Weights of a small mixture-of-experts language model, trained from scratch on English Wikipedia.
Experts: 32 SwiGLU neurons an expert, 8 picks a token, a softmax router.
Below are experts of layer 2 (counted from 0) of a mixture-of-experts language model. Rows are named router (the router's row for the expert) and show model dimensions 160-319. Each number is 500 + 40 x the weight over its row's rms, rounded and kept within 0 to 999. Numbers have three digits each.
Before each expert's rows: a language model's description of what the expert responds to; "gets" lists some tokens that make up at least twice as much of what it gets as of all text. This comes from a sample of Wikipedia text that the model never trained on. Tokens count by the router's weight.

# expert 50
What it handles: Mid-word syllables like na, ana, ko inside names (Mwanawasa, Bangkok, Manager), plus month names such as July, June, April.
gets: "ed", "na", "n", "on", "en", "ni"
router:467554421437466476526520493469534489496567457581528449484522470472523486490501541473506499559506464559455470505465520523481460501557481473521448471571429494501531561521473558451483477433501461476509469444440594502465457521481471501556511470550532546470542412454430461500402539473479555539556465460450477480477585485483502513525483485457461466523553487461531494533458470520557539505527490542521514499489513456570463451503457488542489479498467541474561457563524454537536501543545472

# expert 17
What it handles: Early word pieces and short function words, such as pi in pipeline, ci in Science, as, or, for, plus brackets and equals signs.
gets: " as", "p", " for", " on", " or", " \""
router:463523446475452517566489492423524506524549479542588467476547485456545524484441525458551504531492468533430459497463537531490441515537407510491447450578476511490513549521476510486484413480487427497466461451452553520450457540462502490583544492544517529475531462494484518467441563450439566532553464473454487451441508495486488559497500482457473446472519470417516501535521465564551541498540522523558557540562526486531419445521422510476508479554420540481532488550563479526519510548542486

# expert 45
What it handles: Pipe separators following a name, year or parenthesis in tables and lists, plus closing parentheses, semicolons and percent signs.
gets: " |", ")", ";", "-", " /", " —"
router:452534468467457521541515517441506543514517442525553495449506472462527507511473518456539475538490471521460431475454549550514451533569469432514445444513448506523462526535470499455488470441488497425460464403454564559465452542408486502517512492538540544443533458467450456497456533440452540541551495474442468470450513548508512530518454496470486498526553451467538485537511473530556510443522468535530513502528501478538477475526453552537539488512430539502528443551520459557546515562531515

# expert 25
What it handles: The word of and letters like h or plural s inside or ending words and names, such as Tonopah, Bahrain, stakeholders, numbers.
gets: " of", "s", "h", " M", "st", " with"
router:443550455484464514543488484478470509493502498550547473461557469473538519515457539439561496563434452538449450454447523507539446527558459459511471460510455548565446530541481522469564465461494476460449468452470536510444438561470490494535515493569543541446506479462444491480463521468468552558522497463442470474460527500528505527532534453467479415493548444446529446518497473566537551505522501556524530541510530444535464437463474507488520459487456562445556475541537457556540521556552485

# expert 55
What it handles: Suffixes like al, ing, ed, ally at word ends, such as loyal, cultural, plus full stops, semicolons and == headings.
gets: "al", ".", "ing", "ed", " in", "ment"
router:428519452501471522549512479457547469482531441564554444429525449470486520558502510484528457531475442537455441494456537529520465543539425464503471480500453490489505544514473504468483471469540476461485417443474534530480484553459466544538522544555537512456568457450503517472453565453465540570526430477448474482441541441541518504520533485449456475516546458448583498566494484527546523492507505514533535512500561461573478449514457495556556455484462559484540491571534489585524502537562519

# expert 6
What it handles: Capitalized name or adjective starts after the or of, such as English, Ab(bey), Ad(miral), plus line breaks ending table rows.
gets: "\n", " and", ":", "d", "n", " b"
router:471553436467465546532520509439511525461535437547536460461533433457547506510459555451510472544457462522450457487464525528520433533545442476508461482549478474528517548540468518465516436468529475466445483462454556534451457539479529522543521513552557539471535467458493509478440542413471543553533466454447465467462542494518513519543506475463475469499537460459542490527481478566555540506552457563523512513539536462557453449503450534493504446508432563435553453549558458531546498552539499

# expert 59
What it handles: Word-final suffix pieces such as ing, ization, ized, ist, ful, and wa inside aware, awareness and await.
gets: "ing", "a", "ic", "wa", "ad", "ive"
router:473555454493440475543490475467535538548515486507523486504512451526581511524520511417460434550487474522438432434466495554570442535528464453501477514557439488522483499565442501465535421469486475443470475464446544490453447558471538566513520508560584591456520485443445525437434518447495568528514500483477457456495543452519508521523502484483461464484586427478542454554449451516572530501518506526512487480519534452553470468453463503510531474518464531476538440501548461534575515542567470

# expert 20
What it handles: Common words such as of, for, that, up, first and Best, plus the piece ie inside names like Believer, Sophie, Kiefer.
gets: " for", " of", "'", " that", " at", "ie"
router:471551460430460488547456491481521490499561464560538476492497464462530560500475573488526426543498460517473469492490497575530448558550455488548448488520463542530547530524449495434552431484502463457489480480481561551457458595460465506527537466540549528474495438441502534501459547456462557541517493504467459468465515516495505523574510442448449479524524474431577513553430457509554530487542518507529536557502488436538434464485437545520549453530449547473548483527520458533575467573523478

# expert 36
What it handles: Inner syllables of foreign or unusual words and names, such as Slo-ven-ia, Glen-ni-e, Endoc-ri-nology, and accented letters.
gets: "e", "o", "A", "il", "en", "S"
router:502523491469458543577523535482536503456531490543519447560508441433498566498490546512571470531487453565472469477478531537478490597545441523517496425491438454524516519527477500455517482464531372427488466459439515531454475524493467533532527442540524531436508449465469458516484522455466552544518489493478460462458528491496499537558463485476481483490547476474525415560562456507525518501523495554558540491560494462527472494453460487531489484504476539496539489512531471546534500559534513

# expert 18
What it handles: First capitalized piece of a word, especially He/She starting sentences and name or title starts like He(alth), N(ukufeta), Pro(gress).
gets: " S", " A", " F", " E", " P", " C"
router:480570437473469519529502502470515519510517458508532429509520478467533502514462528453490539545481461539457430465471512544493417524556444512555463470510483552527452553518472490469531451428491450420449476417452535518472467532423476522531528511526523508454490462453471480475452533452461562538511446461464439471399516527523489500519490472462483451526537493475539428521485431572527540442543497517535599504586561446546453461461484498505502439532440536514529449546545456556524521575552488

# expert 51
What it handles: Closing vowel fragments of words and names, mostly e, o, ad, es, us, as in Clause, road, studies, Chartreuse.
gets: "e", "o", "ad", "es", "us", "al"
router:480540476469464506577530553449520517499517445569558458458519439470561513525498504488494486528389452514457476473448470566553453552556435480488459438519462508517502571503492577470511488470459497487462498457432533516486487511452497551526517460511537535493507476464486466423465493469466579539523448456447410441506537461536506541521492480502449476487556419460541452543529467509516543468525481515522523519518503471530435462510488538508508440476466574475513478544560438518538487541558483

# expert 44
What it handles: Interior pieces of ordinary English words, such as un in fortune and function, ar in barrister, ure in furniture.
gets: "un", "o", "ic", "et", "t", "op"
router:426542431467435513548532531431504471516516490533526445482510441442527485470501502441480414531463451510483478472445500516569468518542475483509400479479469477527511555533468527432477464499503501463481487469464544546474434547486507545571536478546567559439527465436457532455425531444467542539502432483451480445450557483513503548492452445462476434529529434480499483521488488550536524525508525549539596520566544481527448473541462544589579467554445514477523429524524482545531529508540457

# expert 1
What it handles: Pipe separators and line breaks closing cells in numeric tables, plus digits inside large figures, such as election results or standings rows.
gets: " |", "\n", "1", "2", " (", ")"
router:451558454481470483529505486420508531498509452509512529448542460437496516542463512477505511531504463516441441467467517557535462537571478472514467491508466550517466519515458504475466473460514472420475425447444545559472440561468508488525521503520573525450521470467461517494450555455452534546527510456456485476441505491494492507514462489468486482545549484466528504510482479558539522500513512538534524520546516460558475477532446557526518462510430515498500460560547458542532514532535486

# expert 21
What it handles: Leading digits of numbers in table cells and statistics, such as vote counts, percentages and years, like 1,125, 1.24%, 1990.
gets: " 1", " 19", " 2", " 0", " 3", " 4"
router:455530417453456504515492493471514506523547447551511492515521457457523506519452486479533463545489459547475456457475519518561447516579470474552451470512451541516469568531470499457503461475497456470446474485480526525447470529482526506544521510568551525440496467457485484461485543428459557545515499470469469483444538522524475522568479453471472445507510465456538500567465500594556532503524503525540534494536528437521451435516430503492477445460404550476547497496556444556533515532559501

# expert 46
What it handles: Vowel-bearing syllables inside names, often non-English, such as Hu-gh-es, U-gan-da, re-gi-mental, V-u-orinen, K-h-alil, Desingu Ra-ja.
gets: "ma", "am", "o", "hi", "u", "el"
router:510539477447455511560485469492529551484543502551523453447512469467546546512468510461559488560440441547453451453498500550511491561532443498499479478510423509548453522538459494453516461472530469415477473477455512534448487514440453495512515420529520529472537512468474552508484563461455534532514511463462495473482551517520540526514484489459457468492548446463556459500512432531568546535563511522513567578536502469523460460466480509448555467521475511461538529539585493520542507537545491

# expert 41
What it handles: Short word-inside syllables after an opening piece, such as ach in preacher, ur in Journal, ap in trap, often after p or b.
gets: "ur", "p", "ar", "ro", "op", "o"
router:468537446499439505548414492465499530531531496515499482503546445445568522497500517441487489543437442534494451500457486524525487530534471512558430489501473537542505501506490492498510486490496484457447473482429518553428453550455468499558560471537552570452535467461366536477405499484470539522531442472447476437463560508496515551533447461456488464470519462444548493557462484525544535530539495557518529526554529477502477424509485448511513461503460551467566439518545494532531477509540444

# expert 3
What it handles: Opening parentheses before glosses, abbreviations or years, plus line breaks, spaces and table pipes, as in (first-class, (SAGE), (1979).
gets: " (", " ", "\n", " |", ",", " p"
router:450536460460443540542517529445522530525523496531530483426546462456541528537481548459504500538437467529467458473430501541501461559547441503488468454521459521508510551509465517460473458443531485447438469438462549543443446544443531550562522484576539549442524456471482470451460542451456545534536482437437466470432529499494520522511528473464486486524562449464549467532462453548546531523518476544537519516516527462542475468501466523515499457529444554461525424544538450549530518545551494

# expert 62
What it handles: Interior pieces like on in sponsorship, ard in regarded, ull in Bullets, plus verbs such as form, called, named, join.
gets: "on", "or", "al", "in", " with", "it"
router:430535482467448467557452474448550462519549440558542495484491461445498518521542533459546473548485447555479466498482533525524425493515455483555461483525515488478549562494452494468487488476527497463472455435440568529466456548494541544566530481560569538449506449442454483492442521441457537560540404483485456482429532515461466537514474460484461415485524451439511526517477473545579494480523520566536535533499569466560450469538465514524499459519446552499546467522502478537557513511547437

# expert 8
What it handles: Word-opening pieces after a space or quote, such as re, de, se, p, st, ex, plus blank cells in tables.
gets: " ", " re", "s", " p", " de", " st"
router:456549445451464501548484534450559487545536522546544491453549452471538533427469529467538500554478453522450449483464518546497459549566448492498448467519459471523520517518457483450488448457483465472450479457461555548443416554448522521534554528548558518444527446456485494485433508435451557553550488447448465464454518562528522554542511492458469472493538478451530521514514473519535538580531520547544539531530535450565449464507453490536491452525408542472556455552535437548525495562563479

# expert 7
What it handles: Linking verbs and conjunctions after a subject or clause, such as was, is, were, had, also, and, often after he or this.
gets: " and", " was", ",", " is", "|", " as"
router:456552474441456515541506541475512557508591485514568473481524467470525519481476515473485505532503460516443463497489508531493444556537459460516479487512458542518447547502448496459515427477483470458464495472461551540469480524430527512548547540559577527457527443452457524449477579416425574559551429450442397454473547517484518512502524460461459452515544458473523471513496408520546557465538479542521530499529537478551426410503460515522550444485447541491542431529528455556548518535533503

# expert 53
What it handles: Capital letters inside abbreviations and codes in race results and lists, such as C in MCA and MCH, plus hyphens, periods, called.
gets: ".", "C", "in", "b", "d", "=="
router:445551471447452511531473540459474499511517475536534462462492474453506554461499505468506462538463470533482501492420570549474482519521466452571473474533504499500512521514454546441531470463533499468485455421451547549459476559475499511527560447538535544442538431461478497490448537465479534536572422450459481460448538458478500531503493463459472467502506476445526495506460457532517543489524494541538520524525551459531433460461472533492537453540443537459565456533498467545553498522546480

# expert 28
What it handles: Single capital letters inside acronyms and Roman numerals, such as COV-I-D, AS-V, XI-I, plus country and nationality words like United, British.
gets: "A", "S", "C", "P", "T", "N"
router:456544425509451522537519503421503574499540453508526472510542480486523537540484516473526438525488463559473432503484516531506450573518463499514474447526472527519472545565482482478529469461533477421482479451474540528448476527465512502529508509530514541438509456463459490470478542453480525531501462437465465455461521493516454522494498433462504477545539464470522492529503476542536534465554496550548533515565580467532466457449485503483522462541451518458549453531563461550553479555551462

# expert 38
What it handles: Bare space tokens before the next word in prose, plus table pipe characters and == section heading markers.
gets: " ", "|", " re", "==", " f", " c"
router:464577479443474495538511465462533510496535506530531457504553461472570528546485498467497476521452490507453439481361490516499455530552453501503482483607481504516476531513456511459477478443468446443476487463456518559441474512410504542540518509545549543444505464473495499412455516433474540538514487466471479471425518506506520512513514485480502480541508485452518484504471464539534525517505448547524519536534519470546470473504476484526503452534410532458543477537552481539517553582541498

# expert 10
What it handles: Word pieces right after a capital or short start, often names and places, such as E-mp-ire, Tho-mp-son, Lambe-th, P-a-ar.
gets: "a", "th", "i", " de", " La", "mp"
router:481572445496432473572453493473531521507520504533526467511549483455576551510477510478514484581503442533460388507471492518474469518517449519543437471474493490552419534516451498454542462456484434446456453480442557544435467557453545500545525505560516510473521461448477518488453506451474541536488473452458456498468528501497491547490435461477462457480541475469535483572501438549542511514495530557499532558560530448530403453455425497504528446521447545470544479510535423522522525552531456

# expert 52
What it handles: Hyphens in markdown table separator rows and list bullets starting lines, plus hyphens joining compound words, such as air-conditioning.
gets: "-", "\n", "e", "|", " on", "ed"
router:451584498471431519522520491456553505439511475527513457469544460494532527531443539449543474545481470530463461459422473554516444519526471463485475480521474527518483509516484499459527450475531476477465446449472548508437456542411516517530536462546548545473506476467482472468434500444473550551555446442441469427493508471529513527550496487457456461527540402467518507525472486509556502478511456528539520528535560471536451488455463494519483446483461531425510440522540450548530511567558465

# expert 4
What it handles: Short lowercase word pieces inside proper names and words after a capital start, such as S-ant-iago, Me-mp-his, S-il-ver, plus stray multibyte bytes.
gets: "th", "le", "al", "st", "il", "b"
router:446557470475480514529463449495512526437511502558557414547534455446574541516432496457522505551484454506479444509493534506509449510541440511519469476480493496501520528529462511486530421457480492437469451487445496539510463513468518505533554460503534531464539468419452482446439533453459519556520499450426429479464560547449431553530461458479468482537578444499532460554499464546533524423535540545522550531543509456519431458505447555500499467485464577469520453562536449529528481560545487

# expert 57
What it handles: Inner or final pieces of place and proper names, such as ic in Magic, ach in Massachusetts, ford, shire, ville, States.
gets: "ic", "'", " at", "ine", "ia", "us"
router:471534479430462467606490484463513479544527466546539516453521442447502592533496548520512442571493425506463410460453528546517471508541461483534485504508471504534492535521505485436509463510484474464462452459484559515410500572484499510550541490535524533435497458427461497442464553467476559500551451484440416495488566491489476518503465471491407462474575455422583531493516488496541532505510541543541574517530498461546442442493474488482519452518455511500503479555514450531578507552530503

# expert 61
What it handles: Short pieces ending in o or e inside words and names, such as go in Logo and Tebogo, to, no, mo, cho.
gets: "o", "e", "li", "te", "go", "ci"
router:451527441443461484554468469483518531450547517538507506456574458449545530518470510389493480550497472526461459509505487520550465574557436468510452522518452480517512538511453572466562489455490444447466492489463536506482480516477493478566532476556565540478552470476473555495462542450467561540566456436481414462484549500488477531530483488459478499471542456435546443580498461518535558491498508520533541512512470446557488470466459513536538460536458547452589473573519485534533471527552505

# expert 0
What it handles: Word-internal fragments, especially w inside compounds and names, such as World-w-ide, net-w-ork, co-w-ritten, Linlithgo-w-shire.
gets: "w", "t", "re", "b", " 2", " w"
router:465568483464463492510472513454496467500530474529525483471504475455503546557422508432517451525489461522459490488455551531540455526532478480552459503512456529497501562516457511445513438467535466457443464458461528518472411499453569527545589510553541533418505451481435480440465524463468533541575386443474461414464530461547482562555522481434452463521528459432518473565505498502521521485545493527521521529523517466579429440519472488491516486497458572475528428517528484575534524538535474

# expert 5
What it handles: Pipe separators between cells in wiki tables of election results, sports statistics and rankings, plus some capitals and section heading marks.
gets: " |", " (", " ", "|", "\n", "==="
router:451551452456457540548500525466530505532531463533553495423519463459535548525508533466505463558467460523458459474441523532508461541555446468519443486525470477514507548528467492460520448442460478455451463475459568534434473538460505525550540480547563531443520460469472505468454512449466547561505484439454462462446524528501501518535484479467482442526563460450535487517514476566563548517513477542547553531540535454528457444495462535532488459525423540468534469546557452548533511551543494

# expert 12
What it handles: The heading word Personal in infobox sections, plus line breaks in tables and common function words like is, are, the.
gets: "\n", "s", " ", " is", "'", ","
router:439553448437453502568483528469504471533544502541537497516522448432534526484447543467500479554470459532437462495443549547524470552530442483500463435491484450534480546533471510433533459446490479469477451463438551534465454574464521536552556482563551525447544441451482453482443530455460547551518493438456461472454535532487507536522512489448476445472550476450538483541481446535550539545508512546555551521550536464564452443480454487568487478519425546485537461574544471528527507551546489

# expert 30
What it handles: Word-ending pieces after a stem, especially ard in Board, Hildegard, Edoardo, wildcards, plus final s and son.
gets: "d", "u", "ard", "in", "id", "ers"
router:485523472506427492532481510490538531437488489556528453504542452428514513508489550449490508545473469520473500479470510535549477575550451404517453491511465508507448518530437547453487481501543433430436490459452568569465477551480520522559538486547503543446506460476435497447487519475453566536527483478456475475471502499486485544499544441453486502517505434443574444534418472483529513440540497527533498523525559468528463454480490487479504436559470526488514454516561442563583475519539506

# expert 22
What it handles: Bare space tokens in tables and lists, and short function words such as in, for, as, a, on, including numbers starting after a space.
gets: " ", " in", " a", " for", " as", " the"
router:415548467469446472534546574464559441550537503520533488434537450485517565523488549464474469516479483500460455432401540561486457538544452510502473522559488496533487538540468500445492449476469478459483504481480546553467465537404547553567524488568563510419559456450481476414468530436453540536521516466464486493466508536504469511512502481448473470527515483459526500526453459572544521531501513545560542557546520449559446439494459531568504463521410518467522492526540458524549479552538508

# expert 32
What it handles: Middle syllables and accented letters in non-English personal and place names, such as ar in Pars, š in Boško, á in Bjálfason.
gets: "ar", "n", "o", "ma", "h", "ad"
router:477522460500441543567448490454539540477524505520521509506569451412498533412501567476534491574390468546484465480475444516499498547530461505548461485508465460534498526534455508444534483465485477480474471494455521535426476523474450511539543416538519535456550468447396576476446514468455535533542453460461460467468556534594529588474446461446490489436536454462527455543523457473547553505568487559515524520539532447501468473504479449512539477531479520453524468527548447532552461518543481

# expert 24
What it handles: Word-internal pieces, especially ro and re, inside names and words, such as Ped-ro, Neg-ro-es, imp-ro-ved, enti-re.
gets: "ro", "re", " and", "ri", "r", "s"
router:452544460437470492529466549462489479488554495538523450459539453490519545494496561465546469534497474521469461455439525554537451576547457495492464445540436512489475552513447506471493472464506479451471500456423522525468489551450473541549512525539564531451510467485461448454447576468473578538517459442471439464453525462492489508556520492476489472541533440450596524534501457569539511502532492558551520506541513468571465428430447471562531445500440557471534460538555445524541529525545495

# expert 60
What it handles: Final s after apostrophes and stems, plus short inner fragments like h, ba, gue in T-h-ree, Ka-ba, lea-gue.
gets: "s", "'", "h", "th", "b", "y"
router:455542472499444578555509489452524536530515476521548467464534462464513531473456520454529496539499464543468476465458550539482480546546444485526460455515461495511455524535457505452513461428494466461472465471446547549438447548456498520560547499546533535450533459445456530497440508457465538556530470428438443480469538537511512535532539471450472476551562458451530487518493457522545532502529528537528531520530541444538449463460472471454536457483433544444525424556537464527545510569559462

# expert 43
What it handles: Syllables right after a word's first letters, such as tra in Hatra and travelled, le in Alexander, Re, Pro, trans.
gets: "e", "le", " re", " be", " con", "tra"
router:485569453446457531546459470477533566497510502534504466533531437454559512492451513460558488557467457525440452448480528536537490596534446493488458437518484513552502512502474491440506426478554487482468487438453548519466484509407534530520525450540525521439529491477469582434429523461427530551530485471470451448447547487523498551517486476470465482505550483478554478528428475521547586506512510528548538556533499438524430453449454545477545452498422530506531481547567460511527480556550453

# expert 2
What it handles: Single-vowel and short pieces like a, ar, o, ö inside foreign or unusual names and words, e.g. Saathiya, Wehrmacht.
gets: "a", "ar", "e", "o", "w", "al"
router:480548477486447541572450492476583511514533490532539482470527448439514507468505527483514450538441473516487499481491464521494476558515473513526459414503450475543487530517469513412541471425505488481491497467447518510417480537418497564544525432534547540452536446453451499438483469449437533542522491470463468470460570546557494562520507478469477497522536443473555499536497461500541515533495512541548524526542535471519461483444445461488510476479462528480525470549546445542542493529534406

# expert 13
What it handles: Word-ending pieces completing names and words, such as les in Angeles and Singles, ling in Wrestling, ville, burg, ular.
gets: "a", "le", "ar", "les", "th", "al"
router:487552511464475478522478502499519533453530481545538488543519443435570500481478523526485432539482435527469441435496525536541446507520493484513481464486458473565508515521497509456556459409479496482482448464411536501418471500449478567517530509536542538480565453483493482483484522470410555546522502482462448515456555517467506531534540469490447460485515437459602450503493468510576519524503480530536497493527485467549465470475474538469485434521477544487497493525533369555533440531531461

# expert 37
What it handles: Single capital letters or short capitalized openings beginning proper names or headings, such as P in Puss, Gu in Gudrun, K in KLM.
gets: " S", " P", " C", " G", " T", " F"
router:501541357494446564544489508484574567531543519509496443512550464471548552467475530493521507551491488575499509496482433496481513559506493538598469401489475529481465519507490487472572493453569474465502508485487520489453445519442441509519503465536505510476534455460481486497483534479467510515485486490474478490458533516553461554506490504481482486541539490487519515507421462542532515461557539512560512496571588481514470469501476441521533497584424499450522500531545443543529526519531404

# expert 35
What it handles: Line-initial pipes that open table rows, spaces inside table cells, list dashes, colons and heading equals signs in lists and tables.
gets: " ", "|", ":", "\n", "-", "=="
router:454587464459475512533506482452515493523546476522524484493536442462566525506454517453519515534466487513460462491335519538512462512559443511500458470546483519513493538524454528472521485440505474417470477443454544575455452528409536496550518482536557512438508455471505486428462508422469552554518472472454499483440518498521539500506508470447499450534515485464532496498479468510526527535508466548538535551535546466552465464476455474541492457526404541462549489544529463537512526577526489

# expert 19
What it handles: Leading digits of numbers after a space, mostly cell values in tables and years or counts in prose, such as 3, 19 in 1973, 302.
gets: " 1", " 19", " 2", " 3", " 0", " |"
router:444533427441465515523496484395519521514582504555508450466540462475521510527446516480534460535484468505481500419431530500533429526561451479584485517505453559537469576509446499463468463462482484468451502483467511512468477530491477509528520506558542535425537477465492502428492560413471532530523458475482482462423544518534454522567460459475466414532495499462514484551470499537562517481521508520531544514517525417534469450496434545523531452501446545482522477501526470561533517558541484

# expert 39
What it handles: Pipe separators between cells in sports results, election and standings tables, plus semicolons and dashes in lists.
gets: " |", ";", "|", ":", "-", " 0"
router:471511479468452503516491534460519541519511439501562495419512477485534525521453517477516509537455468501481457482402611543502451508553462435489461489475471575503529523510476490469465454457454512387479482459458550539457429566432508503534529491544528525427520466483476501480474528479460555526513475476454480489453526477496514529535452478464474443536549448450557496528522480546536525460510469523522512504530500456550473470510446546506514475463454545520500447570527467546547500543523502

# expert 16
What it handles: Word pieces like re, ri, ro, ub, bu after an initial S or C, as in S-ub-marine, attri-bu-te, E-ri-berto; also sentence-initial However.
gets: "re", "ri", "ro", "ra", "p", "st"
router:446568466400457591524411466452498533471534478543555492472531459432537565505457527482511504534489470543471511489453513540499443582565468495485458478509426506523522556566466551465519446444537473461464476479427521547484456537433495512543526515512534553439475491479442492429480527477445541550494479476442409448459540470507461537516562494486497512521541476464549491519509464504504507498559507528555551476537521451561466474486457511494518468451457529455512477573543425531549529521544460

# expert 33
What it handles: Prepositions, articles and relative that right after a noun or verb, such as that had, offices in, devices for, from, during.
gets: " to", " in", " of", " the", " for", " that"
router:454540451456435504543500538497535473518533459556578479461529464477495569510493524471523458525489484510447457474483548577534442522534472422489498486585464561497474520515494584467520457438564484484472471498448597564497487561470537583560550548550536505470482463448486496421468553451462555510537504480480470506479518482493486513583519470445457479471558480446539494545441488513549527527522507553539503519510503484564450435537470512581492472528420522500530452537514469524557483539526487

# expert 26
What it handles: Mid-word s pieces and spaces before the next word in running prose, e.g. profe-s-sor, mixture-s, battle then space.
gets: " ", "s", " in", " a", ")", " R"
router:455559453468459500563513519461530506548527493528549471478536466447518546470460546442497526546497460535444446464436527536480446538551451502516456457523473465514458536537463506452512449452500453434461465456453535542454443540453495505536522529574542534437549448453465490479443540445451540539532476436447478478448536570521516530539514475455469494523548464455545487534511461534543524547513516546551527521538530453559459455493452513555529455533419550463536462570543463551557528559544463

# expert 40
What it handles: Capital letters and prefix pieces starting names or words, such as T, W, ex, trans, pre, as in Al-ex-ander, T-ex-as, Ca-th-olic.
gets: " C", " T", "T", " W", "N", " c"
router:449533437484479511535459521429532480502528499549522462525519483461551538489500527477478454558472450527478442473482492548534452530534458484555491503531463514554512557516479530451499449442522469453455460441465559552438451532473534539540524477548549535452552472458484516467465547436472540560530447433483476484438546470503432516523469487494466407504595453458545512556480460559535509463544508562545586523536525457528449450505450514494519459514425532416535446520550489534542477533543454

# expert 34
What it handles: Vowel-plus-consonant pieces after an opening consonant cluster, especially Ch-amp-ions and c-amp-aign, also ab, ol, op, ip, ig, as in spec-if-ic.
gets: "ur", "p", "ol", "ic", "al", "el"
router:471523449444451585528461481438511486549561434497518511485522442468589508451448574497533454533421424589471458448474510555530498517514461516505463492553482515542521537535474517479514470407495470484436460460460545538360446508470492567511502474518525558451531458473496498446469593485453536530474407501435474458421566478489466557498462520470487479520561468441545483531523449499527565463515502548563547573557545464531477466471478450467539482467458544461529523532547465539557504514549426

# expert 47
What it handles: Closing parentheses after dates or table labels, four-digit years such as 2004, and z in Nazi.
gets: ")", "z", "\"", " by", "ol", "is"
router:466541468480444555568516492454517520524526467518566467477554457477518507495472533464525474535440437524463468443459477554525489538540460472503462412542463555491491539567462512453474456470547442425439439460467535533440450528465508480558539526527521541435541442447466480446458552461445530546484475451443462471473541521547511535503494483446493470503565470463560493520496442497545518483521516558515500577544561459509444482521455541532492466575445534471544506550531473547553492560541456

# expert 63
What it handles: Derivational suffixes and inner pieces of ordinary words, such as ist, ism, ical, ual, mp, as in medalist, attempts, popularity.
gets: "it", "al", "ist", "ic", "ci", "mp"
router:455554476478462554529515454441459492484539501530530495510519468398611514495472517442524465549491489537460474475484471531548472538541427459500453487527420521541498575540465540469578445482503473473466467482464552557457447542481573504547504575551531533472507465456488470478468574477422520517533434497455432468448544524466482518515463433466516498552537462442546465570529481517517513485509492556514513531534487442532490449559492528495522444500469560472516454537531437532550479578585510

# expert 42
What it handles: Word endings completing a noun, such as present-er and 1980-s, plus connectives like of, and, in, and table bars.
gets: " of", "n", ")", " and", " in", ":"
router:444573459480448540533524499459533480526557506549553460462533440448526547472470548485506482542494465522438458457446528519497460560560459461516462463528461482509485547519464493442496445444479471470456476458444548561477464530449516519543524486575544539450525440455479459468464535434452549551512476477447462466462527517507503522548482482435484459541538462449541497537503456510527536538542527548541542530545518463570442459513463480530517462531463540467538470541531459542552534557545485

# expert 48
What it handles: Articles the, a, an and sentence-starting He after prepositions, plus closing brackets and parentheses ending citations.
gets: " the", ")", " a", ",", " He", " S"
router:452561444460451505549518517464568474529537503533551467485554439467537525470483569450479472559471475514459456467471529556519471556550463513528449460515472472502514529541471502444498460445489481446452478453451543551447444538445523524537532497560552514458542468453472502465470519443446543542538488458465458462454526543527518535535488479455472457524543457461550492518502469536548531506499482551544533529542540453557442454480463517543515459551448552487541461549550473529536540567556464

# expert 11
What it handles: Label words in infobox and list fields before a colon, such as characteristics, name, Born, Location, and film, director, character.
gets: " |", ":", " re", " st", ";", " b"
router:451537424424473535551491525424566517519548496533539469524531474444522536514465500468519503550516472549422441492473513572531458517555461452553466486535465523540505531523462482447484467472515505480415471469447540530482452526419554497543528508550555530452510450447447501464435515442463558545551478437479499477449527497478486548529496453429460452538514469460537532510474426538557532478551472538569549550513566467568468456519469512503536454499430571469528506535539466535545505544565494

# expert 23
What it handles: The s ending after an apostrophe or ending a word, such as district's and Wild Horses, blank table cells, and sentence-initial The, He, We.
gets: "s", " ", " the", " The", "t", "N"
router:445545458468457517553521524464556495562517501533549465464536457463521537469447536454511509537490467523456448483446514543510454575558431530495458466517465483499437542511465469462483452457488466468450469446453550550451449541438477505537542511563531528447529449466473491489453516440470544539500470459450456469469527578543499521531511486433464478503540461459532509522522467530528541471531494524558539520536548454551453450512482486493492456545441533477528474546566459539527505559541455

# expert 54
What it handles: Opening pieces of capitalized proper names and titles, such as St(ockholm), Pla(ce), Ca(ves), Pi(racy), B(ooks).
gets: " D", " S", " B", " de", " F", " W"
router:481548441476450519533418457441521521491556424495495420489566464453592502523480531444485467545489466550494491469492477550507476530528486529608448473496483490543478550504449527461536450472475507497479523455464556503469467519439490528547509447531527535443484469463441556435468525460454530534515513478489439452411528475523477554536540469465467440510503501480515498517461500521519510466535503526518541563627526433515460485487471544518506460537441517478511425513537454542547488491559428